{
  "n_layer": 8,
  "d_model": 384,
  "n_experts": 48,
  "experts_per_token": 2,
  "d_expert": 128,
  "d_shared_expert": 128,
  "activation": "swiglu",
  "moe_layers": [2, 3, 4, 5, 6, 7],
  "router_score": "sigmoid",
  "normalize_top_k": true,
  "routed_scale": 1.5,
  "balance_loss": 0.00163,
  "balance_bias": true,
  "n_groups": 4,
  "groups_per_token": 1,
  "init_std_router": 0.00778,
  "lr_router": 0.000345,
  "vocab_size": 50257,
  "norm": "rmsnorm",
  "norm_eps": 1e-05,
  "tie_embeddings": "early",
  "optimizer": "muon_variant",
  "lr": 0.00461,
  "beta1": 0.93,
  "grad_clip": 1.0,
  "batch_tokens": [16384, 32768, 49152],
  "seq_len": 2048,
  "train_tokens": 262000000,
  "steps": 9025,
  "dataset": "wikipedia_en"
}
Below are experts of layer 4 (counted from 0) of a mixture-of-experts language model. Rows are named router (the router's row for the expert), gate (a neuron's input weights, with its number), up (a neuron's input weights, with its number), down (a neuron's output weights, with its number) and show model dimensions 192-287. Each number is 500 + 25 x the weight over its row's rms, rounded and kept within 0 to 999. Numbers have three digits each.
Before each expert's rows: "comes before" lists some tokens at least twice as common just after its tokens as in all text; "gets" lists some tokens that make up at least twice as much of what it gets as of all text. This comes from a sample of Wikipedia text that the model never trained on. Tokens count by the router's weight.

# expert 13
comes before: " |", "\n", ")", ";", " –", " by"
gets: " |", ")", ";", "\"", " –", ","
router:482514497521505542515548509483467520507472534501524427515525511443487479500495508477512520509490483498552529515499488545496504496481519483483512484500490553496507474484527486507520489516508483472457507497476465499483527529519563486499518503508484503472494514479534556515509517510532474501
gate0:468482518415497480518482500493546505485486503493483521519471522505467514485512515468547509509515525502502490540509464500500531484488444502520518474487441504534482507514542527474508562448485510472456504484444481467497472512458515472477538472501491485505506507528476524496524481533479543504
up0:501521523523517526525494524476503564478515544496503474471509513515480457493561495531479452498519480505540495447492514512469440477507511488453506524467512507515484454500520512518489480526493493491507457536497527515471505461523534522524485533526502510513500523498516496503500484489511481489
down0:475466514526521507502490508519488473476494494493496476500526494504463505490465515500458524511465484495555497460526472477518490490473461469518559496464489527483511490485479491495442500497490494486495482480566518501486481448465495494542473481545494482499487489505518520519532478511525529495
gate1:528506511530545518518489491502493454470522455508515456514517541482496472487492528508501487457501483443470482480494487526481516506496512479509530519544481547458480528493498490490514497520503491546461520483459519489521486518479514499517479483464524496454507473518497462506574525530478516490
up1:511504502477474503513509523490501490481560481482511475464506467497511549540511523510459408470535488509537529468523534468497495551468522483488475511467556493503486468529512529538492495531485475488505494523518521535512487530501516482471458534488500494515543524470475492483475498474514479472
down1:517494483493506480536500524504519483507508500529472460550475478545493454459523504462500467459513511507514473471494463523480492530503486498472494470507536500510513516501508499530470486475493499512488504479482518536506516514477499508467488546516463509448518541477526494436459487515529500460
gate2:492541490496549519524521479500461501516519454542489519489514450496455492534525449521478492493546517492468483531488513479503435483502487545506513490517520531512499485523487466446460518460498492522518461491504507525508535500490491541509493459477513513522495504501475530446546479493478504489
up2:497446505466525532451477503517515446500513533514498537491503545495566489512522499483487483519493490526479513456502508532503499474514475504489466516485514489511534474512480513522483472523513498498503479512503477482540539443512525536492516501521528528511497532527503481505455518480485571534
down2:534520453461487488544514504506525437470496484511518507536504507503493490504506491522467534497530507461494522514520462470485502490505517509510478483498516507497491480530542521515477484490524491505541462527497481537513533517531530483502504536512437537500493487507465496479495507471494474475
gate3:529518517514516520489519508499539482462490554465498497481477469483468473482492484516519480488525485498501509462479453464498515548521511468486470497529457460497489525500471485467566538502502485478488488469511472519545478491528518527485508512484494528501499481483495469499522503518503497500
up3:523553533527517507494531560452507529495522496490521458488474459507545459496513537486492512491516498510499473488477483494486484498520473528528495479489546470475508500505476506484501490472518483548525518495495491471490465483503562490501509447477507492488467499510501527513491516510460508508
down3:488531513511463472506503501507520450520473490456498511501532481468519513472455510531505538476507513520519524503490507500458519469531508515477488467505467527525516526538503533490466480463498528478509535477521511498469544524492489545498429545494505553467438495514499531510495499473514509479
gate4:442518513515510492518512474461539511475497536528463466521461481499553501492509534483489516575492519502547475506516493502477495485455508492479489486472479501502522480466539510503505488498476510506521492494484492434457483530519474501487507544515503513474495496508485501521534518494496506514
up4:513448541497470525480522520483500481497508475488523509514528487474501533492506545541508473506483507512470463477471471526508526498472462511486485495470479471494483485486496473554518491479449504498513517538494461461486491481524491487489474485494485507473442496480471474489538474511535510437
down4:555521494500493473492563489525523524439487475469464453484466492511486488507507456475517510476485514482490547531473510517493496499463506548502495486529465509498508505472581503503475505545444495488501510494480463507551536532528524507454511529528469522479490487500484486502519500516487464495
gate5:504543469536479515498523511493532455513526497489510456491495505516538535491452525483483507535527466476487521490491462566494448464534456521502479496510503461476527502520500523473483506485453486529487461508526504505508565522480520479489509512467535516467523468507518469496514473541514479508
up5:532512488496511526497536499496455527461554527498508485460516540447487519547519479513521517443488552522473494499496501490518508470471516451522529500475484469529479503496506457511513529482477481472510500539501469497542534509523495516508492510509433493477488519544514502572515503499472546450
down5:509492500495537494514520488508492502518456514517510532515504489483517527466554459482553555494523504510527481509474498563528499481520465483555481527443478572541502510480509503523458512504545493518524554503505488452461484479531522508496475507486506501474516487492483496522522512446520496422
gate6:503479438500509478527472457498484505466491498491459471503524500479518499530547522509478498500517537446522477510450491509503504507514537505497540515508479494541489514514504487485439517518504497506474448493445505564510494532519468529511514501469510519489518503483494493457511525502498516469
up6:512456508495477468487509491467497519486542563543513505491513500484480506507476468502456515489502502496487549504516499519522539478468507509469512474465533496516459497518533522505480512527516458491556488517564489506512491459472492523492485518517513449511499518462510497477491480478480495490
down6:469510467502499472524452495506509517500491504509464470530500461513509465510549517523498525489457489499499505499477497497546494509512541537505470547492484438488422497480500491467494469467450519515530549475472524483511492549459485478482490494524459486520476512465452472509523510501494488482
gate7:511493538477474484487532495476512448519514473496515521502501480467506518542509495477524467500498444487519493499546479488514526501450512471518456487517455483503528550484487577488486524475515490478491499503507485487491507513500521498453469498466521509500508521484558487508492497503530473529
up7:471529475522507507509490504512489531528454493479508502482518521498519462506460497511507517507546528506517510501512477559522501513537521521529571494515499496542490453538524505481520499500510495495514464520495526481523533505475518517514517503522514433478499498470462494488507500500531498457
down7:514521503491514471508479495434495532498481534543476563479544481494492498501545492511511545526526512463459557485542511567518515486499493497504481541492456476484521525481512543475459498521472449538488493473477481479552486530532538563456498488514537451527505513516522479511520536523512474491
gate8:470525477496471468516563465490535498499518518550522540492473481481478558505532513501505528515514499489518472518484484525495473525478492523520511518482527478468517486494515484454557509498458505450534515542483471503531484502551514505477475492522527490484475506493467505459535503490488496501
up8:486541509499494483474527524491490522493508500565486498515474538495485514478504495469464489447517504513460475496461478462529490462513523573519483488473503469516497475501463517445494526497558540530463489528510487475489477482475484545506532529490502519494559533492497477458516500460487464534
down8:505469523483477534498481499524484534535462461529505520516483486495527490487460492452501493516478396521517521465526477502489506484451578486522514511461523499469467497494501505515542556507497528516509452489480525524508511483482486540527460478470523511502490498479457493475537522479518482507
gate9:478491496476531522511471488567490504536466508455476497538488513528497422476466492501518480514465462493486459488523464484518493494520503496486472497523465535503504510428492456484544491526485558514496511498490476534486528511499520479495491511497540483474537518505493503485511506522517495532
up9:491479499483523496501544544516513492474522491542512484498484526486480546498489489491482536470517535479486485472495530538494491492524544525559487471494493481461506503556494504518478520497513489472481500519505530509464469497502496513466518478487472475477510511468502522519543493510515482470
down9:493530525521499531472521464504509522498511477518476487509513475476499528516468474511492510483497513472479477502498505542483501480518506497498536478543490515487535511561497461489504527500485514483495482502497505495510534499536478469489470493519471537475482480462493467499509498543544487517
gate10:514486511504475528535499497479443500464543477467519476505463558504550492507500526523499510480456446538542512510483513530479542480480527519475529507469496500534520468487510549499495560480506538515451480496528517505489546482483510513510489505498516464481551467466462526450514511490510488485
up10:450483503524478479520495443505544519510485462477475501531469530510507459516466525521462447493516468497479525437517484479524491529491510498502481539518476509466499464496525520521488517532502516487511495485463532529519513530520461494511495509503521509483490493467497479495488514489527500522
down10:522558524532507515529477503509471492531457508491471488512537499477485483493503492540515514521510509554489507547500495478518529507534522475469518495522433533460526499553495481467520495493561522537505533463504493489483516523497493513503491525533501503487488465550520460575486458475524474468
gate11:486500497513442515506524494474476500509516480463476501478499510530501529466496531525475536525484464455507519450506507490516494465465564470473536506513506501507476478525463489482479521464501504510497472468508541487465443464478462498517470527485497504462467479551499502477457505450496536463
up11:517523495463508522538505537539467518503501563535501541512467453473519507510530458509566468519524438534477463491450505479538473548505482488509503525476491515518495525458531469511495521485519492508485540508492524481465512525506534514440515478427534498514514513518429502451539467505510500478
down11:534506450503478528497543500518498503500464496517513482454495526526518489555500501493506509489489502466471476548527466464478477491508498520490490561503487521462478490486497516493503547490481525524485500530515505551522485484471483505457502534478463477447509463467551506529491451489468499497
gate12:482486495528520504525509485514478525514512499490479481497509468461519476516490531510482467531487508547548476496547494545480509500492568509475481545463460477531477480469518489474497555502511531509512513489502499503491539540498508498528521522530503462491460502484493526518497520503475518483
up12:506522520483490497491505541504481510517527518507495469498479542528547501485495495528450511469467499471504475494498551463478514493487486471472502482491471489450532484543494486496520502485519511530494525510513512483485517489512485491477459486513534533536525509499520503448454484466497547495
down12:493519498522487543471517481533478517500495497478531482496503541493453494516478488492497499488453477507522492495482523496505489486472562481571469435495476522459502491487494523488495519541465535483508503508507461508490477500510531489494490508466546497541520492497518527492491477501519537486
gate13:478497529519464492488450542461488520533523481479501522525503495503535527442487492465517495471485501500485523479487492486504509515512442500516505499501496510535487565522549538481474484474472527460503535488485504476476500500477528506465506516480494568527502539522499509496489470515517461505
up13:503478512514500498470521460498493491532488492572535486523480531554460531486476501512488478468474504473520505535492523482530509551467470465496499515510511517522561533481477476486511510481462534469525513516462475474495477513511506489534534474502501506503468531507506472507546476492511506522
down13:506489527534498510490468474468520434484477485527519544529559503495439540511491541510519510504515457481490512504486508483506495501506527471501434533479509516442503482539459475482523462524481483541500477475483468466545525545503499493520489482522496494478522465472528449475487486509470492493
gate14:481529458456532503500491452491504477495464463487514431506541482521483516510480498529488492516491509509536501552480488495505560503461520540497509518478518503491475488529493469506492464521470505516447520498474490520445504531483527514473440515505505510488484506492506512536503542468509548508
up14:512463469496475484545480524501532490490506519509501533471483473496475493489509508541508529542496488554497516482505502485492447521515463553495513536466460524522483494448533528523496503478475524511542485445476529503533468493530468517511505512502517463468496501504510482504465457501507503505
down14:484509517529493520474511456559533508479507488487497472487545514488481506490455468453540428547523512469454499459496492439507462475512509515561513496507519517502541540469487465490497507516502460473502489516535487465470502471481499457483529532472501448484537498511467461474510487474505476502
gate15:475477496495529510489475498470488471466460449464516512479477506486526496519489535484476524557497505551473474492482511497537491460514513503503504503523504499535491528522520477471481506487454529508504532429466475482500485531518482479513471488501491545493509489549524483496499524520510524547
up15:464501501484572555443525496486478546478494499471504492527523510462505577460471538494514516511518505532510516472481503554541553500500512477480498495576493557515490514488541465475511450483519481508469532507503512495514461514483506525494492485487501501503537462537473536525505528522492529525
down15:521530495476450523505502520515482454511513545522536511484499487538507499495502513518517533473523504509452456469506508498461493498488486482493476484535495491494487488456512507494502510495518493472505508492441475490461503500496520531452475477486506529516473506500484479506475523512505505496
gate16:488543469523486470529501567491517533498499527498528546505489522477475540490509524566475516541526506470476511462511498515512521477534482424495512480510534548547504467518505510514491509499463547554486507512520513511497571520516490467485514538481509450502520501544467530485524444471530493518
up16:517518490508462455517492496499531469480507514506433492505489468498457455473445510501516508526494480560482562525531524508547529482488481488485480545498519509543542511475510519508498448500480503489525484510462478522537500509527479463504489522507490504477545541499488466517538506454466487487
down16:478474533484500495481502501487501480537453457527521459506516514496509529525491473511475477494512481496501513498475468536460532486476496445545514496478521478483514543501460531462470505503467482509514491535497496476471537471559545509452486526538493497529483529518466503504515501511512497478
gate17:472526532514491485504482532530513524538502542511513496485494517472528489494502493504490469503543493541497476483449501534536475490503520489512455519493523485521486505515493534532513501469444510492498512483510473486491474493467500503512478489508513455540486484520518488477523475522501498488
up17:549496463527534567548511498509483501468493485514481513463485474555508503470509516475520489505503468521504513482562469438491464525489479456478515497503492485469500481496475487510498471508509466517525494467457513510509532488521476483489505538464537486483490510489484484511471525471482502522
down17:555492556483497511470465494473518524512498502491511488464493512477440507454482476503506493499526508523509525457493493460518516506497470478486548479508536470525496492505483492478521514434511457519521472460518490492508504487476473542500539493470544523516498521533482541521483500521528479549
gate18:512479557539457476533558506516534546505508483484513490522514482497497483494526519532487528472485542531521471468507465500531526486505487489537487442552481505503479495462499488492502524517485511524480455465482493479523504487493470516487500489481500496488509493521511493475463470486500519485
up18:505519518471498521490511491451515491542493497470494505509504494504490538497497523486511495465495484535480464507454496493494496491505478507519509508494522525531481517502466446482493526498484526572469513466495509462504489515489511424498532503489475493504466468512472528507516454519477501507
down18:467498531458553511539454515561483461500508539526560528562493542510461441528494517510486473490532518518481525511501490524507518476459482465549468543475461514525473450505499494537493518556493464505513471499500528512496498494481528524532482502490533524474476504503502503549527523501514495468
gate19:510540503475486459513475534499438523545506524512475497507508501484486454498495462519491436456503502501495483482477495528521465522521487485529509506521504523498482497539527519472500527489541507534532475516442463523492468524526495479521519498456480503496557505517449538518503490529507500489
up19:514492489496487516491502512480476532479499502481455483485520516474511463493497474506530490500514513412482483509511527519457498532535519493496506510504497500482508443516487459485535538507504497515518511473492493524479486478523490456518492519507504506453498490538478532488521473466471492495
down19:540478515503496544513500482526514518490502520508494466476535498447473525512505547481483536517474513517489497508490498528473505519491497518470513501483461459544498515502498498533513496491529483489460502497506492459510466454471529471520547442491482513524494522478512523516476448533459507501
gate20:502538502538461459487478496476495461500477514513461513497530489496518491466516502502528515520501482479483487477531494494503529474551514486468450494528501506523505489537522485482477482489476498521495487483515477478522484441512510471511492545501462472473532515534525547506460490489538482538
up20:520484518536445466513468516480495471450507472491504489499534462508505502511500472533479529506525457451528461468504468502516502540513495489493492476530466511550473485503458483500484459497525503482499482493514486504546499451537456514462531509534477532490523517504531504495476485486507479521
down20:553511474503445546544483486494469441523486506508514501549506520499459508465487491520494438515501528516503509512503484543496466561522541520507489476527523490476534502516502515477510504522480522482513517490475520531484523480491419528487501526487500530517510523475487495486521475487498487486